Experts of a small language model: a softmax router.
Below are experts of layer 9 (counted from 0) of a mixture-of-experts language model. Rows are named router (the router's row for the expert), gate (a neuron's input weights, with its number), up (a neuron's input weights, with its number), down (a neuron's output weights, with its number) and show model dimensions 0-255. Each number is 128 + 24 x the weight over its row's rms, rounded and kept within 0 to 255. Numbers have three digits each.
After each expert's rows: "comes before" lists some tokens at least twice as common just after its tokens as in all text. This comes from a sample of Wikipedia text that the model never trained on. Tokens count by the router's weight.

# expert 0
router:137123138140180098132149143153155103139138136110111120116139092094127131124098104112139162103109090091134141134143109117126136123167111137129129145111114126122132108071128130085147100149121148088101126118101158170142150088091126094094143156139144098123125094159114095133144100113103130136136126133147119115137110140111119126162150124125107148137139118151146109109146147149113156100168066134119180086134098120153143145108138140132123113120135163165132143147097175118097150149125143110133151140134126115172131157119092104136161124118109108140169135120145134124153157061152110114124146164151058066101104122159123140117157126138130146148119186169165237091135123116121084121108136169128113134111111094153128145123128150152133147165093161118136106143105131156130106095141145
gate1:154158099142139119111159135132130130075149123102138156143084137105104123082185141142079092110179135126102174142162124181116085149171148117117125148151120146108147112140104140152145100126108131126116121162169146134141128123134139140089083123195111109152097144143120114149135110126165125177103121117136108111155122128133135083127102172084118093142151138126138130098115148088162119094091124177111116134123113110156125128138138144138152132081095117149148126097158139095099115143079124150096154131094125161107112099101122117079153101119139117152113136139146110107090133139116141161136149138118142142097079098112122120161120116088131105159143150146099131150158126134174142094131134113092141101085073177108098150171145126149155120139122153128125106176121134127125126126133142
up1:093141131149150088111109118080148104091115103188118077098135150126187153102120104148122166130126142133140140142146178111123152124152137086097156113135138110155121142160163142158139135140109119141168125128119107111153118122140118142163122154115132166101117090139171194133105114121123115129147127151111158133128156117111127190103127112164140148112121134088098093149136129137110097136121179152062134151126080104077140152132137063155154143149120149120105146110151086157110121150175130138149153128121105103159117156152124088155098110133150175107133136121131155163154143139146117115089115124143133125150096144101171138143109119102165170117132128113126108157144168089133152147121140111113143125112135120089119102133109115140105112145120103182125133147119077159146131147105126
down1:132148094104134146141120059138143161121079116140126156172143079106117095119167148139126123147168175142125143106167118148139102123117135144137102122145184146129104093146146099167088127159124068120143145143177132128119108157127113121101120121129080116122117100087094141122095158147148111176154117135119138117133087098139134124121090166144126102155125126148127107102118113094179138123119118138158136125151124110065105108141115180142111149109066144125148136104152123133152133143124116167094144112077135087104157142112125119140109158142132143131095131150127166097101082128105130126115096124129151152146101109154156096134159139105113133154139126107153130172114133104166148158143096160119130140102089186123165109146121113097152105116116129161125111104133134129112114168132169
gate2:103149150165145116117098119106105087111094112099127125082089148084127161154188079128124175114167127121141128154151130095134138157103092105129085131105107137169123112155144150138136079122139145171131106173140155126094150093105106093140188109096167148109122134123109105121140118172135116146106117146136115120144126137122126161110126133115120105139103108158148126140127109153132131139149129113117108143110138112173114152154130130095104099095142159154161144140097141093130149163111153111150107127091123149093120129091168164149115090097134121124143084074087145152089149119144110147161139124120086116126131096159081097115115125100168119109129133097092106123143116152141166151094095124153117124099159133109105119115087144158096099132147140089149080112126136131135131113145081
up2:136133147124133104142121128059112125114140124163168094142135069139106169122143123121162153100142146107131127161099154102147100104152130105149091137135136181092072120121193166134144147143189147137110117146166130140098113102103144135164073119121138137161118141144135136101109141122108107117112155128110083099134115105129102145138127139178164093129146099120137120147122102124156097130121125146153169075154127122121121131151143128142083119129128148119128043116143103129132082155120108123160167121121091158131141110141187133125112124147143107157121130138108126097097085105127153123162095110151126138168115135145115122179136151114162053093101147145127135106105072157147141107112107112117142118167132107148133130098162144144128114130155124136120132137132135126120101134106127
down2:110158095110127166147128142076129174123131123166128173103100159131122159099148175173131149095086103149086158120104159109114119140117101154153115131085131105147127114103137091117148132142108160121152154123109129103097110137069157087114141137138128163060115133143100099099127104110113126119146136134142111155136090157128135106101153138114134163114129132111114147141134108124155093150131149159144103099100094109160135145153171144079179138117134118132117127146122139129105140141161166156144137129128085147113096142082174157147081114091102125143113125100095159128098158125139099149144135155134109115131166150121144115103127159143137157100135155160136159116155185104098139076133119128166127150142151143091126155119120105116104124112091136162127134089128105134130082146107169
comes before: ":", " |", " •", " by", " Born", " information"

# expert 9
router:133157105145113110124115135116094146129149135126136136120126166190138124151146110134144119135088119138093130132147120172112132157141137122097143129148129128114089128103130116142104193072103086135141123155124095102157130120154164128095154106075145099112154146128117174183131155094113133105115147135127123119141109138143141149107135113150125120191111164112137170131126109157120068124186161153141093113162173135089115149123114145127169136130115116093137110136142088138165115116114138139160134149111098126113153172104089154095109105174137144153105103107134121121132141151177147142132140124128124136126141125109109137107080110112138135151117087056143121096101149110153185143143133139117097174119153119072141140133118088131157118119163150138119084112072132143108123134115145
gate1:118067168110098131145154155125201135157134115137121097124121108125136141112086138128124178125123108124129133144147126133116160140117165128089133138151145122111112092159117149156127152131115116096124099124154131155090133101121134126101103115112078132094133116157125127137114115128136172150108091119148114112127186144146146175217149129115117096153082124159149109114144110151128162122099107126153134143112161169116162113113161069110113168108140107119122150103137154135134164153141114119098151157107139164121089110146127141158174146092073104113117105161104134127172104110097131076113160123154151122088138103176117155143122123101140121146113113132128154140132102110113152136074107129091090124112153145100132134100088143101151125107103108148131155143115157118132138138085132
up1:125096077117095105192120161111133152124148141100125099100136152148129102148149127153163116115122132159087116130142141134116161149169100128126143134135106163101135120123190111112131147106128127169128106147124149144126100127120153150145148098119100106129137151129119165132129150134129118152130174110156115107126119124143131147118158139137126069105181154099178136157135087131129090174156134131123091099063129114120088127131115121091151141109152110152145112168151109128147137126134178096136139117110099119116178135125121134131124125152120089140133123131129134088164122104161120170137113122120123170117095128177129121065109124094179137105115089119133121123086155079116148145132124141141120128118162127084095115091111080118138088148138141117120200122190105114130117136094126
down1:174133134120151154127096134121115141137091120137132150132149113133119149157138128158116142137152110134088128109122127151107182137172135089104119145159127146125112139083122134113122112128121140155108134111107145119144136154133124113138125137177124119115114116165139105090095127169145152117172143119093138088096124060132165140150156149119114097101189077126146138162131105097145131102106094132170093155131105130122101164138120108156112144162110159109166136180112120134098098144094153091131158137135113108161132129098117089113095113141115133120119125101138171111136149090166148161124156135078134144116107142121148103166089107156143121126141091169105129176143133123130083125143117135117146104153072109091126149051173107154116117148158126146105112152159137127153109083100110
gate2:132062121142120163129154151197138127144138162117140100141114131107096137097115127098126114105115130111115083128141128100085142152195126132139126156133125151139111138128128150086137132124169106129089136168120162109099132091056148117133101150109129108123109141153114132078111145108102094151113078127087096171149097129123155132145104145113113106098149123114148097130147099126093173135123153119165160095139138161142143098114084083162145139142142106067139121108134085092130121112117130103169130116113120135111137107118099135106192126135103142082184122142107093135106121164116119141113137113117153117126118139094154118124159151151148134102108141133127157119105077124159143153170131124141092107139139143127141136133158140139129103100129094166086144127166140116081142144146121
up2:157131089135117067156154109119157136136132103104143142137096145187145141151117119129126148149153099139108114116155118139136125127116133131077118091092126149116087087110124111092109143093127136099135131120140113122167096113121139147133173117133163114146119098120072153134120139172144139142129205107123105127104101133132122144113155094186139075132105145117175130118128089111162098113164173126134116098143152128139127116118122147118152119137105111140103108110159093130127158156113176145146123093124145160120204146138108105142125083137103086145146181122162117121159109121142152133127133122170091107115056133128120122132110144124154168090103153144142155176124128097158154126128119130114119163118138094149097121129131114112153116132100177142119133131116091129116155173135164
down2:161147101147110082115119168138110192127173127165101097167135105168108154170148153143095112111151097093135145124111144143117118101185107132121117140137105118124129119133141125138158098153117147146143100184107164095115160108138107130148160136094142118101137141095115121134127124167125110150146101126129137142155104118139106099103151090133163130106149135135158109098116109148086167130139111104138110152143117122142147114115142134187111097122138125121146146133107143130106117120092118113141187154125104092145101139115101086111111074123107056165116121091167168087178138137147150149127127103105104093130151142142119126110080137112116181128103115137132115154129192118131144127120127136162160122146081125127067102103132136138103111131134138129079131149176131116115130129154118
comes before: "\n", " The", " He", " In", " It", " She"

# expert 17
router:156169104096100139150057122089102125130153119142156116115112125124145135102152129156119133168135162140133096133110115143147162136110165081113112126147130155101135130111135117151102108116091133103118112131141080123170046126082128114147067117186131107113132138148113117145133169143152132111102111173121132089105109125134116106130162106154154117090126109111126126111107115101165105165121122118136113140156093147158109162126189134164113149122135090125128142113155109127136158142130116182134091120130125131134106155140129090119090152120138142093147124141133170102125131104144149102116123173109128115116102127118111146169145130149130094175164151130114105131146129133134119082098122165097104088118065155091140114084171095147099143131138119152111132121143141127147119118086172
gate2:083129118118140104173137114171092128155169119151146062116118150152110175136132099112141079103078109095098140076151153161145124155140151133119157082152096140158096094115159140120141085059114070118178120138129163106124128153118131125128137163121121137126087114123133099118149132130165142126125087103109153099124146077138127115152116128168129118119124113092072142136122106169146114178109126147151084125119125128160090131139109153144140131108122127096094110119170097088121091114155115141110144128128092144155118131157120147119120130098120147108129111127169111067133110111121146138099145092111114105121123118118111166122118128133157170135131065103146135159082128103133138135113127117113106145134132123168110146129146081105152138131135141155129141144139143136110179122149126
up2:180101103127145164120146121100130117143128160110148130128130137129111130145155147150213165134154126145136097181116107113136106155118129128149125181131164100124211124113093106111157137143131113129153116083152132100138139144091143130152095109116090123125137147086144118092128149092107145121111133141128129124117173155132130145150147105151136133113144183155160175140122143114145116104100122140119146125145139165116140094160134069145124143098138098127123138101082139118150125151104120110124105156128163131128120098103139114131124105056147144128104140121113156138129130126076129158129168150136143136098110162133116081125164145113118104140118157110132132161096115186146142114161148120152126087134161125131153099106153136173121126136130110120145128070100127178081090129133076
down2:142133086118156127124155142146152109115053156095119145149134122125145104114110096116118126133117135134128139157120120108129180159118126140152114095132120068165130141107117130145145110122158112132112137109134137120092128148135128178137086108132116119156105155100132130187123113112131116095135110091106109132104111129107147177118109152105058143194162118132096156105143131132111118123092172123174093113093155127115139134099108120161127155128130129104106102089132141118169125179120111134087126152174103071128166131133101160139155126120151158155154109181137176121147140105086136141135093121143138157136126083102149099152144191132110133139123100114121147119082147134133155112120114142121167132139111079109153184111110136113123143136136143158143098154142128133118105145155083
gate3:116149120122083118089119118109138128098148100132136135073142120150142112092118093135135098142136167157110101183118100119105122121165137093146143146103114154138156140162135117142132140090166130131117177140119134164140191115143113151125107141101195149172110153136096139181159145162128119079140143124116159064148115159111142135125152105106152129137140110124094104109156126117138113152104141122126128124122127131125149103144129156093099081135136119131166152076087119110121139138086092113114135118128106141111128182172176130142116140145160109114149132131130136104109110131113118116139101137162150116187111108153138150130130143082156096122161141146114132078133131143109172121111114190137133170117145149079101149144157125124132133144128183123173103129141120125156109123183115
up3:093137119165128159149128104181130148123126149142141115214117171100121134149144151139135135148136175129078099141109146165107093070116124145148130125115125150065150100170139095168125081154116128081193148129135133108138097157132120142110153145155125101139105120138148117104159122135122142130141125116160106138102077128179111125120085128128125104123123118116166121125084152148099121130145145158138091119116102138158086135123114118140122176135113111063119079141112126142135125119140140121111123157124109106140085073143149086120132127132146151162100077090118114175134139143157108135115109107105137148111177186125143133143111112133117126090156126146159125152126107146076132134114119135105134138137143113143117113129103114113097103106122098144125118113107156114106155104090157
down3:102154119149186148144132103115155094099147122157129094133124103133129122135141093128135130123143151149107142124100077096122143124103130140119155157128139144089116130152127140134152120145146132162130090113098153137112110140169140114161115107088046127119110106102140109093109095120090169116117131133077126162150132176105090103142150151124154153085136131147147092116172165129106148164113132122117136079158124142129142143158108163108150115137122107199143126135149136088166125093136166111152158126141168174158093107120105148130150128133130108115153126171191120159137083130127132098110107150069163102107131130130136112131162136137129106148143168113128132115124087147134080092105153113084116102114128109134129136139157152106128124126076107137087169121113098113119127135136117
comes before: ")", "°", " |", ".", "%", ","

# expert 16
router:161105128146155130174132156129175109143131146120111100091124142140120118151101121106165124103146124143086130192101127113132126132097129131135122161106123155097122129134158119118131164113147124106107096133179110138113126128131139143140095100094107178102092170131133158089110118167145129137127138164143096117129125133098121160093136141126116103178102137129107085105129138110098135115195160129088128140113136121128180132149087117117146122155119132144142109112147101134121091146133131171106135122101114068138073121158097130117137111112166128173149149166175123125137104121188111142135081117136164150186125106150143102114122128122127111143134087156117140138152134126144158153110124157113147121139082111110141148155118101076091079148095104112145114128097133159180139161104156
gate1:133139123122138113118105117162131171137144110145204145141127084126110126163087150119173127143184114083103132145120139136136154118166125140140106127135133148104149121099136115119143128079154132111160125123090141171137138119076122127127127113133168114146155146100107125106143177114117154096132153112116118084122186093147119133139138161102097099133137143122132121127140138151154144155116115128157119101122121114097125095170189160080056089142120083136122117186161108103158144109143135101132084144154144128111124127110161119127131123100129099136129178125131117139123123146103076127138103149101104103128068093160143096106121164123125137085086149132141150139117139147134110128156173144126120122144123116150139103097109164110116124098095190125114126116165161108159119138147141
up1:101150148091108107173089132187121143138146155165105086108112160150120110110145132107143177106181141158125102115088128134131117133149132141140124135117097169089111151136166139139135150128111136124182088138172135144138144114161144101104106136122126171127145142157158121073146136170163143114096140116127149094096129104094141125084131111122146135166114171137128112077146123150126128103133154140125136138117151116120147129128129095086096070150098145124152087121101156110119115149164165122098120147138148114138098145120117128120161108152136140148106130115132109135210122128164119167091104107145107149132128168154108104153153097069124104116159116128128124078131163133133162152141120130107153130101161163089109144142130134105113103114109151152131132160121124148155085127120175
down1:130146147135131114113110117104114133107131111163154108187160105173117088133112132090148144103136140122129149143143147140163148124154129139113147139123127127088141123153144161110080115134112136138124146129148159108082157112135135125081159118094122141105151168123108132108107131143118113085138142192117139122136125129147134077136137124117133127141136107113146110109097094155132175123161173102146068139118137136117080138095132117015102109103145130133180123138109099108124135113102112127108169090123118096133144115162135141129154110142125113153168163124089146112116139092113113149155088108148166138106143175150085107137133129112170124074114103139132114136148132131113120087138120129141104136149171131134133095082123172135162163130149129124131131097088151132159166141164163
gate2:204130124120153108128103146123131132155115124152169150139121133098131128071147128133127115123098141146110107105116101115112126116136097152104120111126102141092134127138130144128118077154080156137137105111100123093154089153155104116168129146114104140114173128115152158136146151170134118135108119128116168128121100148157116096089160149144133160115127143143145123140154130089158122104142111129138114119107128134136095127114108171121116117101070149161116139095115055142091130159145147147112104145148129152047142102077135126115097141199188126147143146091165168159160194130122121092167136129149119109104110132120143114175164136130133157123104129168107124102133131116103118110138101096154132100124126155133134177137124116111117111145156103157111085124139097143121125130097133
up2:153148138156114138162123140125134085137139141116112088102143165140192116125168120153122137107152128124167087104120136142093107121073147100102121123094099111097126129128136147142099156132143121156163115151148111120150182079100138090126120095139123108117131143125120132116141145115158123122138172103135145154128083162103096101095128131170106126127097134124112127117093122189100154153133126144128090091119137067154107141118116116121122120156131074132145138122131104148154125120112126135138131137157151086148113126079135156118135147176125136122112127127143146087131107120166117132106129096156133156148077120152131167102126155180116148136143111115093158116125070137142149110097126176119154148152132126114138155165131104134084158157147141124155170132119203155158101183156125
down2:082137102100123120087146134140137141092115148108144152159100144120124132148136114151180127155153124106132178126136087112093150150164142100136138098115158119115156144134157128072131111146125120088070111126133146151096130111145137129153143124126137125134087109158127126177106093143101136121131110098096140165127119127140139151096107170134123124119104081103133146128172112153115193137119125119156150097143135094130147165116075165076160145145148138144107125112109112148133137123155119150103111144157155145157097142144124128170114133130098141115135117114093173101092136138098144133156133172116122086139159084117108141161118150165091119161132089117109168129112138208121103115106132121086175135094111130129123120130150117166165156109134100120136136111139105070097120093133139
comes before: " of", ",", ".", " and", " in", " for"

# expert 6
router:151134102120123094079135105147113158117123136119115133130094133154148151129148147143137107129123125163123130118116190105143109110153115131111123150109129150136133120126115124147149123159078132128099103164147125095086165127114181123140123129109078145122076145138122112132130145119102148148186139109126110164149112103158139152120132123101109120107121124162117131154121166154130161122090153148152074127144137122100112103165132076132127096111100135115131098169146154092200127121100145128127130118203123125137145149143124104151143176171145086134096102142194163114108124132170137128125106130110147123150162130091100098139145147118068104150161143108155113109057139137161142117120144136159183115129162121098101126106151131166139099170088135129133124125096149126127121139145121
gate2:117141137141155148112217105161169126142167125118148130132181098110133132121143130112138097135108148133152147113143090135132133165148123164177118095152083123160135133137085159136125155093159116159160149128156140153150121108105129138096142148131174188097122139125111163083134161103113116152127139140135133112152150104104153128130164138127111113133073102139099140136137131156139133102108113121066152099076137156107119106139173135116127116140121117148104125117141078152160127099115153125113107121147096136135148138114108104158143195118136142125090141165099107162091126126131112163112108138150174139159128102121141151163165103135098146136167143116121147101102089127131152093126139121138105149132103138157134126116135165117117118081135131127094133121140100085146191105123080
up2:153157095176098156138111121134160124128125126136143183153096149099163145124113159181123148122130169099143115108118083113177166121108142169113143136190134147106124119093114126127118100144138089118179123130142104118114148163139099124144123124105089130114100103120110117098153084148125112114128095125145149125091122125129088073158109091096089085149154126112173092083136185089127135120148158136164112127155130130143155119126135154162125141150147077103104156163109131164127104115110128113117170146138118094140122129123110175071129174141099137142134132134129144132110133133137121115069162103111136103097135146113145077099095159106121148123123122130140142155149155105164155108129128115108117101122125121150114127125122142126182157143149113106154124124081119164148146156149126
down2:107128151131133160119132101075171095125171113133153143119100111142080123152136159147121152125101152105172124113115118122110133114111149094167131108117134132153085175154108131120107130106112168146150145084119146098111110140118142142147113163143099125128128114103127150111159133115135153112114143099143142134098139120152134125137093103119125107114110087115110107110132166130164129098035135138128136146129123161115127127140136131124093200133143143163122143165162085136152142131146108149166094119101165154137132105139151119185083099122085115159185139117088096053109119141127137137113098153140138134117139125064138118110149123147138127114137158151135109138115137115117140147120132120172196120135139154112122079139101154098101119135119144058140128150123165118157140133127120
gate3:158097166143153095152123130130166121175145099132119113090151121117166122158094101096136136132130138118118133152110094155152166085077125140113144123155118123146116065103170092133138112123134119095133206108120163092083110126117118119110122126128154152132166163147170119109146106130128145119146099128113097119148155154137137117136106165134153149128108123132176151123140083124085104146144109092126183094117122128177160109147121141107116143112145107117090129131073114097108097131094133131150091104138154151106170137144118133142140129126037116149117108171096095127137143157082112132137134116147099107116132161139136131113120117111119159069102142131131155136161126134119101141113118142156109161146130122171154118091115104124123126120129101121135116113153127066119111103160113
up3:137108163145151107185089139148133155155137174085077135133146147115133144133144144146149134150085169143152165120143159162104123117105140157129143092151104149154165111133116112152142118136129083107119126145093157116096127117134156116082141117131103104128130138143122140072130113097163135126150136091070141150160134164123085082130121142105174140120117132151136099104121156097069110127123097139133120154122120100114119135144124095117116112102104085102098116149109149108113135097110135105176105150146141147183125142148104128132172148180082121115120094130133137143116118134167113147125151124115146175086139145107094135118104095102088129073150150108150125085118105155172160156105181123112138145122136156143148101110142097167150097152133110094116130100137117104137123123142126
down3:106152111133132156121139114115141072151139126133090118132121130119139164141160098145125137093158106112109155114154145157094125142115127122117133130122161097104142138123101171111119122109134128103147142181098120184145103120098124085152139114165160140059124087139129120192094137120105108132130124122179148113157157130128143121142152098145148091192137146157132117132120144077116113123145136109122132120108092106106126108132151142097103121152158096141153100136121121122148122063128135105127141126131127129142109165115121091137120137065147103118102179092095151122167177119113157131107136120132108143133085131139081144116119143080123116174138152122153120119104140132144123142184135116157140119154182128174103092078121136090171096168108107163165141109145124113149128123136123
comes before: "-", "|", "===", "==", "\n", "The"

# expert 19
router:114092148158128094115092116100135132129142101125138107171115082123106100111133143153173108115141107123114168144098126114170118102140119148123113167131085115134154101135067143148141113073128149093106159109112124125122110147090086153125108129150121092165080119108126134131144165126143160122112177172094095158122154078157104145142130144164161113124134166155134158119130135161103150116110128117152120123155157160172151100183143142148135111121133106177111155130088111119126149155118105155103114088129108163113141119124113139103093069098109108130114163137149138132081113107132109114125160156155138105152141102129134100121110160114142116098083137171155089137145113153159104120139152139115132110149135141116111124083199128169102109113110121110107144157123148144119121102109100
gate2:171147097117123120134140143147133114098089139150131119147092130151130100188107141083091140121136136148155103117152109146105134161133124094129130078077148121182059156118173122123078102137148150103149151130175104099148153157174134142184134158156097158130153173137133111133162142108093093122169146151121095133105114123085133095124167157129135149127118088128109124158108117129139140141084084131121118120111083119144157134133135114148127128134125164145148158127117095138100158122127130114174107122163133151135157135096123123166133125125138161115130112119116130175119113130159138099127139119107140092126123111123174144138121142184154154108174162121126143172114122143135134103136162121135144141103116121121084094099110096110149123149123134149135127106102067148124101157140184
up2:141077135139114120130090121118157121126173134122135099146124105103144119134136146140147113100148135112143115121152155081107115143106085143090106144141113158155143135146094163170171136096167150146110129104081141124127136122123094161154082136136136097149122144130142104139145163130127144136105150100135145155138124126134111118156108163170153109100110140151158107114135117135139133095094101163146115140107158150176118073160137103103116096110141105140102095169124134157105137133115127125087120125130104135104155083104175132125097082099136087110085114077088147123111112155081115104116167094182128153143132089148134088141110149131132140089108152177142095122175090142154104120117138145138156108171169135113112092110163154157147106105137124099155141145118128121092097097124117
down2:122167130107118121118129130132181169124133116154141067079128167104115110101138193135090119130112152132130090162130121138112122122153120127119138116148157108110157102103125093083127146107094158127086124158155142123168125143098135136155109168090172143091159166110153174057145163162093151086132147154099163114133170159066159097140139106141132156105110138104112145101130162134147146166122090130091134141122182132143133120128099130095106138119121073152116095159129129122135090142125156133104136144126126144088157139143157139098122127137150122130138146125146107169113132111132117153119102145141151138108184114131117147072120146108149114102133101101082121111130157154121158168124106153135115140108142144146115142136089126096131105157135116104127088127115098113134120108141118
gate3:102145094124145107083117155136136101125143120125167139115142111172124156123146136131114126132119137138103128121110115114111166079161117102119173114106133123100126128144142146155070135155127164135114134132146129106120104129105153137157099086136120179092151137132151133169096120154170129125101147148172103116121087138153140109099128105127163147110159130097068155182157113143165081129156150069098122140118120099135153126142088130152086123160155131094107163176087142127138141096145128145127124100106151145115127092149138153105115127071141113151131153143118150113131079123119131135157108120170111067141147165114170125103165154129174116100124150154101150146135116090154131123133114092120127126149146141137139127141153128141113178125117120149135115193145090101119143168147164
up3:104101107118160132119130155120099107159129100147148129153129110147143117128196107116111075113084139126102120157143121117100148134111112112109174133100121132132145147141115138156136145074132160135090124139127124099107062123093074131153124130126137135125132150140195136138152155108197161112126162132153127173136150129149101155114125108172158095150144134145138108124094118152136082112062133116134125128144158106142141133109177157127122128111105145144120096133136108158121141134116099108111123118135095136091111114135160152165127075133127098122099098136113152135088152118101133099109129099173120092134146099135135116105177147123205104116115122161085097146122129162148147162120135174096183142144135144122096105151151129138167146145157148103154151134126111127133105119124139
down3:099153085119073122096094130123145121111144122090185179165155154135174105102115158134094124137132122102106139167156083133143140134129117079081115118110142137107176159142121131137105136141139142175123123137154147144103146115150105132149106113100094107128117138103145133160104154098126097151098143167183123136175126145177119097148103150178133140130133130120156071074094118132147122122081098137140150130126106141126202092121132088104105123104134124150099066134148142117088141137146121161109121140144094140138106082151129145172126152115164134115144108121092133127148141126082145068126142149156166134113166126155134110115102141098150123121118116147113113107132143121176131146109121136087149141145141111128120133140108151120123144140111109145121135120120118107120143138160173
comes before: " |", " 0", "–", " 1", " ", " 2"

# expert 20
router:103140104103133085116088101108130129090116133154118081129129112116107164106114153124147132111125148121178138089083125141123100146144117132121134109122113122142156190138112139142164095120145130154156116173081128126142140153123131128057138143129143136141122099109129138165115155120122137143120113116133119146143166098119133141171143147165131145097120140154158117137123129150100112122103135146096141156094101110132085142120103121160132140097161108128099123161131093132134118130137128121139140098158109159137114170067043118161155110154116118086145133125125126144129139116105177160110120143123107138137095097180115120136123075129135129161107107086122074127098147136168099082135136120100151116143098111080108140128174114198147133109140152109106167134100091116147081138104112
gate1:120127151156063147120104141109128162109099108126115130180129143119098120163071146151144147132117121139092125144115133125119147118074175217112105119099117132123139139127135156103135117130117108105133195135112140133169110140097130140129138126154095080149156162142161135144089079153139083163120116119135099159121099102137104135106133103155099155156167160132142112157149144131093123106116147108105108121137127124156147131128134131156142155127116153169138171135117129129183157109081126126129153136117137136101170159121139116129129122151126149159170140179103135130093111125129119133119127120142093126131113140080121104068131120110086106136097119123111130126134168124137112110174126101142140107147078139099145096101100118122092158101143129109097104175116098109186106111135145
up1:127116117126108113099117104118115112081111144111117133111139136136090125125079171151136121156194123114144121109143098112127113159134154162140116123129133124139113193149160173139164089145132111098124144124117155148114194145170144112099155107147124142152123097129140110181158123137120117160114145109158166140107149104134117150147129145151135145169170179121140078145127143139098117094098137075121104113153129132126124074172143111131120083115139139155158143094105160085124155110114119146148133128101113142121121148115122129156129134131137138131114125135120108127134107090140173135086156124124093131138149130170118077088144119105096176138048155152133116117113152132154112127130108128117172106081157122144110135151150110140087139162172119116129162174143136120166091107130153
down1:163118118138124094124154163122095061143153150159150158096146130148114115099096145130102115112138145117077117162117123120114136141103156152146151154138128132135129107153163133113149142126103149120110108090083140124131164091106121110080161148085136167104165102148121116156112136083094122195127111131146118109109148144120151146123121119140149138168101142130097106122133095150112101156122126128140115082140136156085131105124137116087114120117105127132099133136153111103092158136120139126119095154095105155137154124133159120129107116109143147143159134116136112129147134131121146102114103163148117101164136112102110204148092159150124114114129104157192108110128168114125194146170139178123150148108143123157124080120113123101177141152143121097135142076115113092157175144095158
gate2:117132094153099145162147121144089115136151127142118165122128120167210132149134143121118099165157115105122145058133081100185120138106123113109154116155128156146171157165161122128118104140155144121091145122141104119148114140157126114113102160142110120153118105161127109102112145127179108110124115119107134152096103139127133123120119127147115123152116124067120122155133078162121135150121096135139129113136161129168139104120114115113136133142122158093151122134164125133104146128186154132133119089098095127118164125115178086093138131076088105094132096146114149112142117124119096165129172118139164121139104164100138109129131131119131110108128141152171102148095165104069084112139114105129104151084128134162129128110121121089149111130152134129160160150068098107117174128117095
up2:183122156109113137097115147108095130135121126130108119146152147115092129142138120143132163106105134138120122134139154117111125108132135137143180167099093156157136143131112140114100102161132124139117080158083134113129119140118116149116110115119094104142106138207101109117137151101127139099175152152148097141114107134128165169125191159119139116087172132125124103201164092132134118145133150141151113149080148086146136126165134120147143138098110080120101076111126114135144161114182093133145128099142126138133151127085109091138127139145104119128137147128136146116110110134109145133098128108127190125113083172084108116099138096139136107104126149131135104131121086109140139106128101138192114093113087133119116117123137142143147181098181100090095146141137123134140146125071125
down2:136140077131096120155117113098140087140149114128155126115099125152135129108088144162152143136127073152126120119130130077107124095129123145082131142180089148094187073144103172127133174121107105095125137123133111108133100134091179164113148149126117111110122102137088129122106134122143147135125123151116125130136213114119087122153094116152170130146134163140144063104123149117153163116122132114123147110133120093148135115154125116166135110175122108118129104112132099123142121143162148113117124152119076117174126080137164141116158115125165107126164153117155089170139147112157064140132147118124127159143111105097145121110100125140151118112105122123118110086131165153116149104103129127094129142157089135152165127159180125115124150148104146138159143109150151103146117146144169
comes before: " |", "|", "1", "2", "0", "3"